From a checkpoint of a small mixture-of-experts model trained on Wikipedia.
Size: 9 layers, width 640, vocabulary 16797, 190M parameters.
Experts: 48 experts in each of 9 layers, 192 SwiGLU neurons an expert, 2 picks a token, a softmax router.
Training: a variant of Muon for the experts, 11406 steps.
Below are experts of layer 4 (counted from 0) of a mixture-of-experts language model. Rows are named router (the router's row for the expert), gate (a neuron's input weights, with its number), up (a neuron's input weights, with its number), down (a neuron's output weights, with its number) and show model dimensions 192-255. Each number is 50 + 10 x the weight over its row's rms, rounded and kept within 0 to 99.
After each expert's rows: a language model's description of what the expert responds to; "comes after" lists some tokens at least twice as common just before its tokens as in all text. This comes from a sample of Wikipedia text that the model never trained on. Tokens count by the router's weight.

# expert 18
router:50 49 43 53 42 51 57 54 78 51 66 54 35 57 36 48 39 42 64 60 51 44 66 54 42 53 54 32 76 33 52 56 76 50 63 49 62 41 52 59 46 38 40 52 42 51 43 43 54 53 52 66 55 43 33 50 46 34 53 27 51 62 49 51
gate0:70 48 43 40 47 62 58 51 47 43 56 55 33 45 43 23 52 45 47 54 29 54 48 40 50 64 61 49 66 53 41 51 50 42 46 61 70 46 50 64 45 44 63 62 68 29 52 55 58 50 52 69 29 41 58 41 50 54 62 32 53 63 55 54
up0:42 42 62 54 39 55 59 50 45 65 39 37 40 59 49 58 41 64 46 39 35 67 45 55 52 60 27 54 58 53 45 48 39 54 50 50 56 63 70 50 52 38 55 65 36 44 49 57 29 43 45 59 58 39 65 71 31 57 43 37 34 62 45 54
down0:38 48 32 59 54 69 46 60 36 47 38 49 58 53 58 48 54 63 44 35 38 61 45 64 52 43 45 55 59 32 36 46 50 66 41 39 40 65 60 48 64 46 43 56 51 38 55 23 56 46 57 47 48 56 58 48 47 44 49 26 63 61 46 52
gate1:42 59 51 54 36 59 34 51 51 60 45 44 44 39 63 45 46 68 69 52 60 38 37 49 78 41 50 55 43 54 48 36 59 50 39 60 60 58 43 42 59 54 55 59 53 33 69 51 48 43 36 51 42 73 74 52 43 52 55 31 44 57 58 54
up1:54 57 47 41 40 47 56 44 32 54 42 44 50 41 48 54 37 36 52 48 48 66 47 70 28 51 69 42 61 66 46 44 43 56 56 64 50 42 50 55 53 51 50 54 43 61 35 45 31 59 58 48 63 66 43 58 39 55 51 44 37 59 50 38
down1:50 64 61 52 65 31 49 49 52 42 49 63 55 26 53 53 60 43 47 49 56 48 62 39 61 32 40 47 59 45 52 44 62 34 58 65 66 53 44 17 74 39 32 53 49 47 40 36 57 56 52 69 28 32 39 50 47 41 54 47 49 60 37 50
It responds to: Pipe characters starting table rows, list dashes at line starts, plus linking words like See, Succeeded, renamed, titled, featuring.
comes after: "\n", "|", "4", " known", " Born", " name"

# expert 46
router:55 48 40 44 41 52 49 60 54 36 49 50 49 67 45 62 52 26 53 51 41 53 56 64 44 53 54 25 54 35 56 49 51 59 35 55 38 36 65 64 25 48 64 47 56 36 40 50 59 43 66 41 54 43 53 53 60 34 49 57 31 58 44 48
gate0:44 58 49 42 54 50 61 44 49 57 49 62 51 53 39 54 60 30 49 59 62 60 59 57 51 67 35 42 46 32 55 47 38 55 64 41 47 48 42 47 45 47 41 63 45 65 61 49 49 46 53 55 38 45 46 57 49 59 67 51 45 32 51 46
up0:43 38 62 61 58 45 57 64 43 36 34 57 50 55 55 42 63 45 44 65 46 40 49 57 41 59 39 50 46 73 56 53 41 61 45 55 67 65 56 60 55 52 49 34 64 55 38 37 59 58 45 53 60 50 59 53 49 50 50 52 68 53 45 46
down0:52 37 48 49 35 38 32 35 64 46 49 61 52 48 55 49 41 50 41 33 47 52 53 36 44 18 59 48 39 34 46 50 50 36 38 41 51 61 51 51 54 56 73 61 50 41 47 42 33 36 69 44 73 39 50 45 58 64 54 56 37 52 44 47
gate1:41 51 56 44 48 45 55 62 43 44 60 36 35 40 45 61 37 49 54 60 60 40 52 41 32 51 65 38 26 51 63 49 55 29 52 61 62 52 70 33 55 40 37 53 34 73 45 59 52 43 38 53 34 49 27 78 49 44 65 45 56 46 47 70
up1:43 46 40 65 46 52 55 53 42 48 72 57 27 52 61 66 36 49 46 37 46 40 70 60 40 49 57 31 39 31 48 45 55 43 40 67 79 56 57 36 37 44 60 63 53 71 33 47 64 35 36 54 56 55 39 60 35 32 64 31 42 58 43 62
down1:48 57 46 43 34 30 69 26 44 47 69 45 51 53 35 57 36 44 49 34 52 66 58 40 71 65 62 53 56 52 59 25 59 47 47 49 58 54 45 45 42 63 46 43 51 29 58 52 60 46 64 55 38 56 34 60 33 59 62 57 51 64 37 40
It responds to: Digits 0, 9, 8 inside years and dates, demonstratives this, such, these, same, and the chemical suffix ine in acetylcholine.
comes after: "1", "2", "T", "H", "O", "I"

# expert 7
router:50 69 56 34 68 46 63 51 49 41 68 39 55 58 60 46 29 62 52 47 46 70 46 42 40 49 64 47 63 40 47 35 57 62 57 53 35 66 42 56 53 58 45 48 63 44 54 53 62 55 39 76 51 32 43 62 62 42 47 62 36 48 49 58
gate0:63 46 64 71 40 45 53 64 46 51 53 43 48 55 48 58 59 53 47 54 48 54 57 35 38 54 65 28 61 44 37 55 54 42 61 65 59 52 45 46 57 52 64 47 41 39 53 58 40 41 55 53 60 37 31 56 61 62 40 38 44 59 57 37
up0:51 42 57 58 76 40 62 59 50 58 24 67 46 61 41 53 52 42 60 50 54 51 52 42 50 51 37 50 46 37 56 51 48 54 59 45 41 53 47 46 46 45 50 52 49 56 38 42 38 43 54 73 55 45 51 51 57 76 41 50 48 56 64 42
down0:51 44 57 69 43 51 28 45 51 54 51 48 52 51 48 41 47 69 59 50 23 47 57 46 42 47 53 44 45 46 50 57 42 65 54 52 49 64 80 55 44 70 43 60 56 38 45 30 49 41 41 62 59 38 59 49 63 60 38 51 48 51 64 39
gate1:47 47 48 46 34 55 53 65 36 53 41 45 62 54 53 56 72 63 48 23 47 47 42 51 48 35 50 46 46 63 59 48 38 52 46 52 51 56 42 65 49 53 29 43 58 41 46 48 50 31 41 30 56 39 53 33 46 54 42 59 34 46 27 39
up1:49 43 42 51 44 52 45 44 40 51 48 57 64 38 38 58 67 69 42 38 68 51 43 47 48 56 49 21 42 41 55 51 70 47 40 60 55 43 59 55 32 37 44 61 41 48 56 56 49 39 24 45 46 46 59 52 56 60 59 44 42 32 38 50
down1:68 48 39 46 52 36 52 52 54 34 51 42 53 40 39 48 48 55 38 55 32 48 30 31 69 54 37 36 52 55 65 42 56 57 60 38 44 56 33 51 40 46 55 32 56 56 52 54 62 44 60 38 53 44 32 41 62 59 54 58 43 64 52 43
It responds to: Field labels in infoboxes and table headers, usually after a list dash or pipe, such as Location, Total, Date, Preceded by, Votes, Turnout.
comes after: "-", "|", "\n", "==", " •", "Personal"

# expert 35
router:50 55 52 48 65 59 61 61 48 53 51 51 45 46 50 64 57 36 40 54 51 39 54 64 47 51 54 54 54 49 52 34 44 54 52 61 47 63 55 53 55 43 31 52 46 60 53 64 68 55 56 56 35 47 53 53 61 55 38 67 53 33 63 56
gate0:79 48 48 55 52 42 46 58 51 46 47 35 46 46 56 52 57 50 52 56 61 47 74 57 37 29 52 38 47 30 43 33 53 33 55 39 40 52 56 40 48 55 34 45 47 55 52 55 54 66 55 49 23 57 54 61 36 63 69 60 63 38 36 51
up0:62 64 62 46 60 66 62 55 54 47 38 54 40 68 41 37 51 47 44 51 44 54 50 31 58 37 52 39 68 32 38 49 66 52 35 57 50 50 52 49 53 50 70 65 45 43 39 43 38 41 41 60 39 37 56 42 51 37 55 59 57 49 56 40
down0:30 49 64 40 31 40 28 46 47 42 62 70 53 44 46 46 52 47 34 53 46 57 57 46 45 61 54 62 31 35 48 46 52 40 49 39 54 52 50 43 34 51 45 30 32 45 37 54 50 46 39 53 47 49 47 53 56 33 26 60 56 45 68 51
gate1:47 68 47 47 52 45 53 49 48 58 46 55 60 42 57 64 40 64 57 61 67 50 46 47 43 32 37 43 43 39 53 52 40 48 44 53 58 59 48 55 56 56 45 50 43 34 54 54 41 61 45 66 50 43 42 49 50 57 60 44 56 70 38 50
up1:57 45 59 45 33 52 54 43 45 56 47 37 43 59 57 42 60 45 55 62 44 56 34 51 39 64 42 40 65 61 59 39 53 53 49 47 49 44 51 58 48 43 52 51 58 55 62 46 91 69 50 49 47 45 39 46 58 39 49 55 52 39 54 66
down1:64 40 53 56 48 51 48 51 46 37 39 63 55 66 57 43 66 62 59 51 39 43 56 48 51 77 60 35 51 74 38 41 60 36 49 64 37 35 50 41 46 35 26 49 49 62 50 34 49 40 27 39 61 58 39 45 43 43 45 78 52 44 48 47
It responds to: Plus, minus and plus-minus signs, LaTeX backslashes, commas and parentheses inside long numbers and scores, and the piece ik after P or h (Pikachu, hiking).
comes after: " P", "1", " p", "3", "P", "5"

# expert 1
router:37 46 68 59 45 53 53 50 55 43 61 52 55 47 60 33 47 44 47 68 58 47 39 46 42 51 55 68 58 64 41 42 47 52 45 43 50 54 57 47 40 69 58 58 59 68 51 36 49 60 58 30 56 37 53 43 29 52 59 44 67 55 57 59
gate2:59 57 56 47 67 56 43 42 58 64 67 32 60 56 52 68 49 50 61 61 51 43 60 55 43 55 48 41 47 49 46 44 65 38 66 52 58 32 50 57 46 53 37 43 52 50 45 65 51 48 45 48 45 47 52 55 30 66 44 49 51 40 58 51
up2:52 48 44 55 43 55 52 67 48 44 44 50 50 51 46 31 41 45 55 63 55 49 51 64 50 42 50 36 57 48 54 47 49 56 54 62 25 54 64 42 40 58 54 58 59 47 53 53 53 51 49 34 44 32 53 62 73 51 51 42 46 58 30 33
down2:70 69 47 47 61 45 60 50 66 50 44 57 44 44 37 45 51 50 31 50 56 58 48 58 45 50 48 45 52 61 37 56 43 44 54 35 49 64 50 49 53 33 34 38 51 54 56 51 52 36 63 51 53 46 62 59 71 43 59 47 45 50 37 45
gate3:51 35 53 45 52 44 61 43 64 51 49 34 75 49 53 72 56 58 65 45 53 56 29 48 51 55 52 47 42 45 61 35 44 46 53 50 39 62 59 42 51 51 39 50 50 58 35 62 54 48 50 43 55 53 46 44 28 43 40 28 57 51 57 24
up3:37 47 36 46 58 55 65 58 56 24 47 59 53 57 64 37 46 49 46 48 46 56 44 61 53 39 53 51 56 44 54 62 56 62 46 45 52 45 61 55 42 39 63 64 36 60 51 38 48 49 40 54 46 65 40 60 59 51 49 66 64 48 50 50
down3:56 47 40 62 50 45 54 63 44 54 54 44 45 53 51 43 32 39 38 58 56 66 36 53 51 57 46 47 32 40 41 62 60 51 40 52 52 58 47 43 38 67 49 56 55 61 40 60 54 50 57 48 40 63 61 47 55 51 68 54 54 50 47 74
It responds to: Past-tense career verbs and following prepositions in biographies, such as announced, moved, died, won, attend, at, plus === heading markers.
comes after: " was", " to", "\n", " he", " and", " He"

# expert 14
router:63 35 49 58 67 54 49 85 27 68 64 56 46 33 55 54 46 50 38 70 61 57 64 35 57 37 60 50 55 53 65 60 46 53 50 50 45 63 49 61 53 35 52 44 56 68 30 52 58 46 50 48 45 48 65 62 50 39 49 69 50 52 26 34
gate0:43 23 56 54 50 51 47 60 44 36 55 59 40 41 65 41 50 42 37 45 73 49 63 38 41 67 57 59 41 59 58 30 63 52 44 55 58 32 56 68 37 55 44 63 42 51 38 55 54 32 63 50 43 57 57 58 49 51 75 57 62 55 31 53
up0:50 23 35 36 55 63 52 53 47 59 44 52 61 80 52 62 38 72 58 54 56 62 45 39 52 39 50 57 56 55 39 58 58 59 59 46 39 64 36 55 61 34 50 54 45 63 50 47 49 61 57 50 41 41 57 54 32 45 59 45 58 78 57 48
down0:49 60 40 42 53 54 63 55 49 49 56 59 58 61 49 38 43 44 52 51 49 19 59 29 46 51 61 69 56 49 47 55 43 34 58 46 52 54 55 45 59 52 53 41 43 49 64 38 57 58 50 52 54 52 62 55 48 56 39 44 32 68 47 54
gate1:48 64 48 44 62 54 64 46 53 41 46 41 54 44 56 69 50 46 46 43 33 63 61 43 52 70 44 40 37 59 40 42 47 61 47 40 48 35 60 62 61 28 55 54 54 51 55 50 50 41 46 43 47 47 53 55 52 56 71 56 65 57 42 55
up1:60 51 37 66 57 43 49 53 44 52 45 32 57 53 50 50 44 53 49 37 49 35 39 35 71 51 62 63 45 41 58 55 35 43 46 43 72 61 62 37 52 50 47 60 58 46 62 63 52 51 39 49 30 42 55 49 46 43 61 34 53 55 37 56
down1:57 50 50 48 53 54 52 55 42 41 51 53 60 58 44 38 48 60 47 41 47 55 59 40 55 62 45 47 64 39 52 54 54 54 48 36 70 55 44 61 46 48 47 47 53 66 63 54 51 43 58 36 62 51 35 49 47 43 51 63 45 54 44 46
It responds to: Inner word pieces after an initial letter, such as est in Testosterone and cestodes, plus sentence-initial It, And, and stray digits in tables.
comes after: " C", " T", " S", "C", " c", "S"

# expert 45
router:43 39 60 46 57 53 65 47 35 48 46 52 53 41 53 62 47 52 44 52 40 35 51 42 54 41 45 44 48 53 55 47 43 45 53 65 39 53 51 50 67 38 50 42 40 69 62 52 42 42 63 48 47 46 45 61 51 48 38 37 45 59 52 52
gate0:53 63 45 60 54 54 59 55 51 30 42 53 44 50 48 38 39 40 51 51 37 43 50 30 57 45 46 65 59 49 45 60 47 57 53 45 53 64 66 49 49 58 32 31 57 65 67 50 42 40 74 44 45 48 55 48 52 40 34 41 53 49 53 64
up0:46 42 50 51 50 37 64 54 63 43 61 50 50 49 57 45 64 47 52 42 40 53 45 53 33 44 45 59 30 47 48 51 63 25 54 74 50 42 50 56 55 49 56 49 52 70 61 35 33 54 47 36 50 45 35 59 73 37 39 39 48 42 40 65
down0:45 57 40 46 51 48 55 48 56 64 74 47 45 68 40 38 52 36 48 40 47 35 76 48 57 38 59 49 52 64 60 53 65 51 58 33 64 36 63 49 47 39 41 45 47 47 47 52 41 40 54 60 54 51 44 38 47 41 58 49 35 69 60 55
gate1:40 38 48 39 28 50 62 49 46 75 37 45 58 32 35 50 46 61 62 50 55 49 41 29 58 48 28 55 35 58 54 47 49 55 37 37 54 61 63 48 61 49 51 49 44 23 41 68 46 54 48 50 71 30 57 54 63 47 50 49 45 52 57 32
up1:55 39 56 32 32 60 47 73 53 56 43 45 44 41 58 61 59 55 60 42 42 50 67 43 57 58 41 44 31 52 61 53 45 38 43 36 58 51 52 41 61 55 58 57 44 53 47 63 54 55 66 59 45 43 56 65 50 41 47 40 56 55 53 46
down1:26 52 47 60 53 64 53 56 53 46 52 46 46 40 43 33 54 32 57 65 35 49 57 53 58 64 70 42 56 32 58 44 46 52 41 44 66 49 59 42 56 42 50 23 47 60 68 50 49 56 48 45 47 56 56 58 43 45 74 50 55 53 67 62
It responds to: Byte pieces of Thai, Burmese and other scripts, and short pieces inside foreign words or names after a capital, such as F'ond', Geb'hard'.
comes after: " G", " F", " M", "F", " V", " f"

# expert 15
router:39 46 70 62 55 32 59 37 68 46 67 43 41 59 58 45 36 39 50 37 54 45 60 37 71 53 53 49 56 57 51 59 63 48 65 68 44 28 54 58 49 49 47 80 49 50 52 46 43 48 39 55 56 45 34 50 55 60 67 55 37 62 31 67
gate2:41 34 61 53 44 44 51 39 61 46 44 59 34 67 50 59 75 35 72 56 32 44 45 59 57 51 44 67 55 53 39 56 51 40 55 40 45 46 68 27 39 73 48 58 47 64 48 47 45 49 57 42 64 42 53 43 37 38 60 36 47 50 50 59
up2:64 47 58 41 55 59 49 48 50 60 43 42 41 34 76 31 27 62 58 57 30 52 77 63 51 31 67 53 34 37 55 46 54 39 60 50 51 46 21 53 68 53 44 52 46 63 59 43 64 55 48 50 50 66 34 52 51 33 39 44 59 57 72 45
down2:54 30 49 46 31 39 53 46 51 47 47 43 50 65 67 27 50 61 47 47 64 41 53 50 37 57 31 56 56 49 51 40 58 22 58 38 51 57 48 57 39 44 48 71 62 60 48 31 57 46 47 42 54 55 52 46 52 47 51 43 32 44 63 41
gate3:58 71 60 53 63 78 49 36 52 47 60 41 43 55 49 20 49 48 53 59 53 65 38 55 41 42 57 77 43 53 53 53 57 55 62 56 52 60 46 48 47 42 41 48 45 60 47 31 57 43 28 57 59 43 61 64 68 43 41 61 47 40 48 57
up3:36 31 32 47 45 47 55 56 54 64 51 43 59 34 67 64 43 68 58 29 47 39 50 37 53 49 53 46 60 61 52 52 29 32 47 66 57 38 57 60 49 33 52 53 60 58 42 49 38 54 63 45 38 50 30 47 54 53 37 36 45 62 51 55
down3:68 54 63 51 57 43 40 57 40 57 72 43 42 41 42 51 59 59 44 49 52 67 40 49 66 60 41 58 50 40 31 50 63 56 45 49 66 49 61 55 58 62 39 48 64 42 42 50 43 54 49 35 33 31 56 78 44 44 49 50 58 54 52 53
It responds to: Table cell separators between numbers in stats tables, possessive s after an apostrophe (Carl's, Jeffrey's), semicolons in number lists, and his, its, their.
comes after: "'", "0", " ", "3", "2", "1"

# expert 21
router:58 44 45 50 48 42 50 33 32 62 53 35 51 42 50 47 45 46 49 42 69 40 62 23 49 53 53 31 48 48 55 31 51 50 39 54 46 36 54 58 58 74 49 50 54 60 54 52 45 59 50 72 53 55 51 68 68 45 63 43 53 38 46 40
gate0:39 52 36 52 52 61 51 41 56 31 56 40 46 47 37 35 53 56 51 60 51 46 69 43 52 52 47 36 38 58 40 36 56 56 38 53 48 47 54 40 52 49 50 07 58 54 54 47 49 57 61 70 35 38 57 69 52 56 53 57 51 54 50 41
up0:60 36 55 49 50 60 43 55 50 48 41 40 51 49 51 39 63 37 44 49 40 46 44 43 45 54 46 49 51 45 78 50 34 39 50 43 47 47 48 35 39 32 42 46 49 52 40 42 61 43 55 65 61 35 60 55 54 53 32 46 56 53 40 44
down0:47 49 51 48 54 61 44 33 48 70 36 60 37 44 41 57 45 46 56 44 42 55 52 48 52 61 39 57 56 43 52 66 43 43 42 71 28 41 61 47 40 39 50 74 29 53 61 66 46 51 54 37 61 57 53 55 51 37 42 63 51 31 60 60
gate1:51 57 40 47 57 41 54 49 56 58 48 35 69 44 35 51 53 49 41 45 54 66 52 41 38 67 26 46 55 51 63 37 32 61 51 32 62 34 54 34 43 46 34 57 43 62 50 41 53 51 58 48 51 55 54 48 67 35 48 37 52 65 41 48
up1:52 49 41 41 45 54 46 55 36 38 48 54 48 27 48 50 44 36 61 48 37 31 43 53 55 39 57 60 62 39 50 60 47 53 41 65 73 42 46 34 41 80 50 48 42 35 58 58 40 40 40 57 53 59 36 55 29 69 56 56 62 43 54 59
down1:48 43 46 48 40 27 34 57 37 48 39 58 48 55 39 56 24 49 39 48 73 50 37 42 32 30 42 67 54 63 39 54 70 56 60 55 39 51 67 46 59 51 50 49 41 36 47 71 35 47 60 29 35 29 54 45 30 50 46 50 56 48 61 61
It responds to: Nationality adjectives like British, French, Chinese, and first word pieces of article titles, lists and taxonomy entries after headings.
comes after: "-", ":", ",", " the", " |", " of"

# expert 20
router:66 52 49 44 44 31 64 51 68 55 62 58 58 26 57 53 57 51 56 60 55 52 45 64 44 56 48 44 37 39 61 66 41 57 60 40 57 43 45 37 33 48 58 40 47 61 49 39 49 59 56 47 43 41 48 57 51 38 41 62 70 71 56 45
gate0:61 39 50 51 54 38 64 54 29 22 40 33 53 43 33 41 57 57 56 55 59 56 65 62 59 36 49 47 40 49 54 44 64 63 31 49 54 58 37 41 48 47 65 52 49 36 50 46 51 55 64 45 38 58 75 55 31 45 53 35 37 56 56 45
up0:56 57 49 49 32 60 45 36 67 40 54 54 49 45 62 51 53 37 56 33 44 51 34 34 49 53 49 57 51 57 44 70 52 41 58 38 58 43 64 54 55 64 28 66 58 47 34 51 46 46 53 49 58 32 54 39 44 58 48 36 49 64 66 25
down0:35 53 65 47 42 47 64 38 44 44 49 51 54 56 25 57 48 48 58 59 42 41 64 34 54 41 50 49 57 43 60 52 53 52 37 50 44 55 49 43 62 66 49 57 45 29 33 34 55 35 41 64 47 38 57 51 46 61 59 39 60 57 42 60
gate1:57 44 61 52 63 40 53 50 29 45 54 65 56 35 34 59 40 42 56 50 58 42 36 41 53 44 54 45 43 41 42 61 58 43 68 63 48 53 52 54 47 56 42 57 57 47 51 45 61 41 25 47 48 43 39 68 47 76 58 56 56 56 32 47
up1:58 46 70 33 61 47 45 65 61 47 52 58 56 33 46 51 54 52 44 65 37 37 52 62 47 60 56 35 56 57 42 50 51 43 42 38 42 33 53 54 36 45 55 45 33 48 56 38 58 61 64 60 56 60 59 60 55 57 55 47 56 39 62 32
down1:59 52 52 43 40 73 58 49 61 57 50 52 46 49 39 49 67 51 42 37 58 47 33 48 48 35 71 58 47 27 47 29 47 50 48 43 53 32 39 58 48 61 38 48 42 85 46 35 26 48 62 57 57 64 60 43 45 51 46 47 54 50 63 69
It responds to: Determiners and the preposition in within running prose, such as the, a, his, their, in, usually after of, to or on.
comes after: " of", " in", ".", " to", " on", " for"

# expert 29
router:38 37 49 58 57 46 42 29 37 35 30 54 59 58 36 40 58 55 29 45 29 41 44 55 53 41 37 70 48 59 41 47 60 65 69 45 38 38 47 51 61 45 63 75 59 39 65 74 52 53 56 24 56 64 43 49 56 54 56 50 69 59 61 57
gate0:35 62 55 49 52 49 58 34 33 46 41 46 50 57 59 49 59 38 43 45 48 54 39 48 48 68 42 43 54 49 50 47 54 29 62 59 51 61 67 42 32 50 49 43 55 52 49 42 37 55 58 50 66 39 58 55 36 52 53 39 52 54 58 61
up0:51 53 59 36 51 45 61 55 41 30 70 48 52 55 59 52 39 39 71 51 54 56 60 52 45 57 59 52 52 37 51 50 40 40 52 45 44 36 52 55 54 53 38 37 36 48 48 43 51 30 60 59 62 39 58 39 47 35 56 46 66 66 36 39
down0:42 44 46 57 60 48 54 63 77 60 65 45 51 54 66 69 49 42 54 54 57 56 43 54 58 55 71 53 64 55 67 43 39 50 52 30 80 61 60 47 46 64 33 55 56 45 34 44 71 56 60 44 50 59 39 54 51 53 40 41 44 47 46 64
gate1:63 48 45 50 23 75 74 36 50 60 52 59 54 42 29 66 66 53 37 44 40 50 53 49 49 47 47 52 79 48 41 45 60 23 37 48 36 58 49 49 56 58 61 55 49 47 57 59 50 54 53 42 64 36 53 45 52 56 49 59 54 50 41 42
up1:45 21 48 56 49 39 49 53 56 62 53 50 46 26 73 19 69 76 37 43 61 57 62 46 55 35 59 47 38 49 47 38 69 64 48 60 40 50 42 65 63 39 37 38 46 53 45 51 60 41 55 44 45 56 64 41 41 59 51 42 65 49 63 46
down1:61 53 53 51 63 69 67 39 71 49 37 45 53 41 42 47 49 63 50 48 49 38 52 37 61 38 39 44 47 51 39 49 49 39 57 69 55 26 40 52 62 48 39 35 44 44 35 59 53 47 30 47 50 63 54 49 52 66 45 49 47 58 49 53
It responds to: Middle digits of years after 19 or 20, such as 19'8'7, and opening word pieces like en, res, ex, reve.
comes after: "9", "0", "8", " was", "–", " is"

# expert 39
router:67 58 43 33 47 62 66 62 33 71 39 55 39 74 59 70 53 56 51 33 55 42 70 64 33 43 53 64 68 42 46 43 48 51 58 39 41 45 63 55 60 40 69 67 55 59 58 52 33 50 66 43 43 55 43 31 38 68 52 42 67 50 49 48
gate0:39 43 57 38 46 52 54 56 64 61 50 60 58 54 58 55 49 47 41 38 65 40 59 59 65 51 53 54 53 56 54 46 38 38 68 50 37 52 52 58 62 40 52 53 76 56 48 41 40 61 55 47 47 44 47 59 28 35 67 32 45 54 27 67
up0:54 42 42 41 51 66 71 42 47 39 51 54 62 41 54 69 46 31 57 39 53 57 45 49 50 67 41 53 51 49 44 48 50 39 47 58 61 47 56 35 45 58 57 43 37 37 45 47 32 61 58 21 50 54 36 52 46 52 41 35 53 52 66 55
down0:25 48 42 46 47 66 81 31 55 38 56 53 53 60 38 44 58 57 61 44 50 39 57 72 42 50 70 56 56 35 64 33 34 47 49 61 65 47 52 56 47 51 53 56 56 47 40 36 59 41 54 28 35 41 47 52 48 60 37 42 44 38 43 35
gate1:56 53 48 60 41 25 51 52 52 45 42 42 54 37 26 46 45 55 48 64 51 46 58 57 46 66 52 49 56 65 51 66 44 62 44 64 43 62 49 38 64 52 56 35 50 43 33 64 42 34 70 39 32 52 50 55 55 59 48 60 46 44 57 35
up1:37 45 52 59 50 39 58 41 39 57 44 54 49 29 41 56 68 50 44 37 46 60 43 57 54 40 72 47 55 54 48 55 46 56 67 47 55 72 36 49 51 54 55 48 52 54 54 66 63 48 54 29 50 19 44 48 62 48 52 52 53 44 62 61
down1:55 73 52 71 46 49 54 59 51 61 49 50 50 42 36 46 38 62 41 47 37 58 42 59 32 30 47 39 45 50 59 36 52 51 61 54 55 48 43 63 49 49 52 73 32 66 47 44 48 38 40 44 53 43 33 44 50 53 41 35 41 36 47 44
It responds to: Single capital letters starting names or abbreviations in tables, coordinates and lists, such as A in Avalanche, W for west, USA, NBA, Jr.
comes after: " (", ".", "″", "°", "-", " W"

# expert 26
router:41 52 40 69 59 46 43 40 37 48 46 48 41 54 46 51 61 53 56 47 64 46 55 56 41 53 51 49 56 52 59 41 50 64 45 49 39 39 45 62 56 58 48 58 60 60 55 69 54 47 31 67 64 53 64 37 56 57 50 63 69 34 44 51
gate0:51 29 62 53 53 40 49 42 62 65 49 55 58 50 48 64 37 52 44 57 44 51 55 41 45 45 51 61 38 46 55 49 37 43 43 62 61 50 40 41 59 62 36 52 57 50 55 63 43 52 53 32 41 46 33 35 48 73 62 45 35 48 42 43
up0:41 47 54 42 42 48 54 42 41 48 50 37 38 51 56 49 51 53 41 60 41 50 44 68 50 40 62 68 41 49 69 35 46 30 40 62 32 55 43 62 51 52 65 63 56 29 49 45 42 51 57 40 50 47 52 51 27 61 74 71 40 45 44 55
down0:50 58 55 43 50 37 46 52 57 63 43 44 53 66 45 51 43 52 63 52 37 37 34 50 27 45 58 50 60 53 57 28 47 45 67 41 46 44 42 52 56 36 51 44 70 62 53 48 41 62 43 38 48 52 30 40 52 60 52 44 46 38 51 52
gate1:49 54 58 55 55 44 74 43 57 58 48 56 42 67 50 40 45 52 53 42 38 49 36 36 39 33 54 41 52 77 37 46 53 55 57 38 61 69 46 37 32 43 56 54 54 66 34 47 64 46 51 55 33 41 27 60 39 55 37 51 42 61 58 34
up1:43 34 49 40 66 65 41 53 32 46 64 38 59 43 52 38 47 67 54 44 53 54 45 75 52 57 50 42 63 64 53 46 49 47 31 53 61 44 63 36 50 31 46 49 49 61 58 41 61 55 65 49 55 59 55 59 46 58 53 48 66 57 52 59
down1:52 70 36 38 62 46 38 64 31 57 48 61 53 60 57 37 49 54 34 52 55 47 45 45 50 47 37 46 54 48 44 35 55 32 64 44 56 29 61 54 41 57 66 67 44 53 49 41 42 44 39 60 60 57 51 66 50 44 49 45 46 47 46 31
It responds to: First pieces of adjectives and names after and, of or for, such as social, national, Royal, priv in privatising, iv in relativistic.
comes after: " and", ",", " of", " for", " by", ":"

# expert 34
router:59 55 65 39 38 55 37 56 61 55 53 42 60 36 47 32 42 63 45 64 43 46 56 42 55 44 56 41 40 27 42 48 41 29 66 55 52 43 49 43 58 57 38 41 27 46 34 68 50 44 58 40 37 64 53 56 41 55 50 61 56 36 41 54
gate2:58 60 52 58 60 44 65 50 52 39 65 43 46 41 61 43 66 35 46 54 47 44 47 42 34 71 38 58 42 47 57 61 53 50 75 50 59 68 53 52 40 34 46 54 55 40 48 36 46 46 74 63 57 52 51 53 47 48 30 50 53 50 68 63
up2:52 52 42 37 47 60 77 52 41 49 33 66 43 50 47 44 41 38 41 62 54 60 41 60 50 69 44 55 52 62 17 36 52 40 50 54 49 45 57 57 48 40 72 47 50 44 45 54 65 53 65 49 53 44 52 37 71 59 35 39 62 39 54 54
down2:32 22 30 38 52 54 39 67 49 48 61 48 46 51 56 46 54 37 70 54 61 69 49 46 56 41 74 44 73 40 62 55 39 61 47 47 65 27 65 45 55 53 52 58 41 33 54 47 63 39 53 47 50 43 36 48 41 53 57 42 34 59 50 45
gate3:42 70 46 42 56 49 39 43 43 39 41 47 49 32 53 37 47 55 54 32 44 44 42 55 60 50 36 56 64 57 36 39 55 49 45 54 62 55 27 47 44 36 38 47 49 47 63 42 45 56 49 46 56 59 55 42 46 53 44 51 55 48 56 62
up3:63 28 49 42 59 49 40 54 45 72 56 51 41 66 60 61 48 48 60 68 39 63 56 42 66 42 56 50 29 48 62 76 54 58 46 51 44 52 69 70 44 74 60 41 46 65 27 52 64 47 53 56 52 52 57 50 63 39 54 42 52 53 45 46
down3:46 36 45 69 41 57 59 65 53 56 43 41 26 46 52 81 65 42 53 27 40 54 37 44 52 35 65 43 55 49 39 45 47 67 26 62 40 58 45 47 50 46 42 52 55 52 26 46 55 41 48 45 47 40 37 23 77 38 61 58 45 54 44 46
It responds to: Bare space tokens before numbers for dates, years, heights and scores, mostly after colons, pipes or dashes in infoboxes and tables.
comes after: " |", "|", ":", ";", " in", ","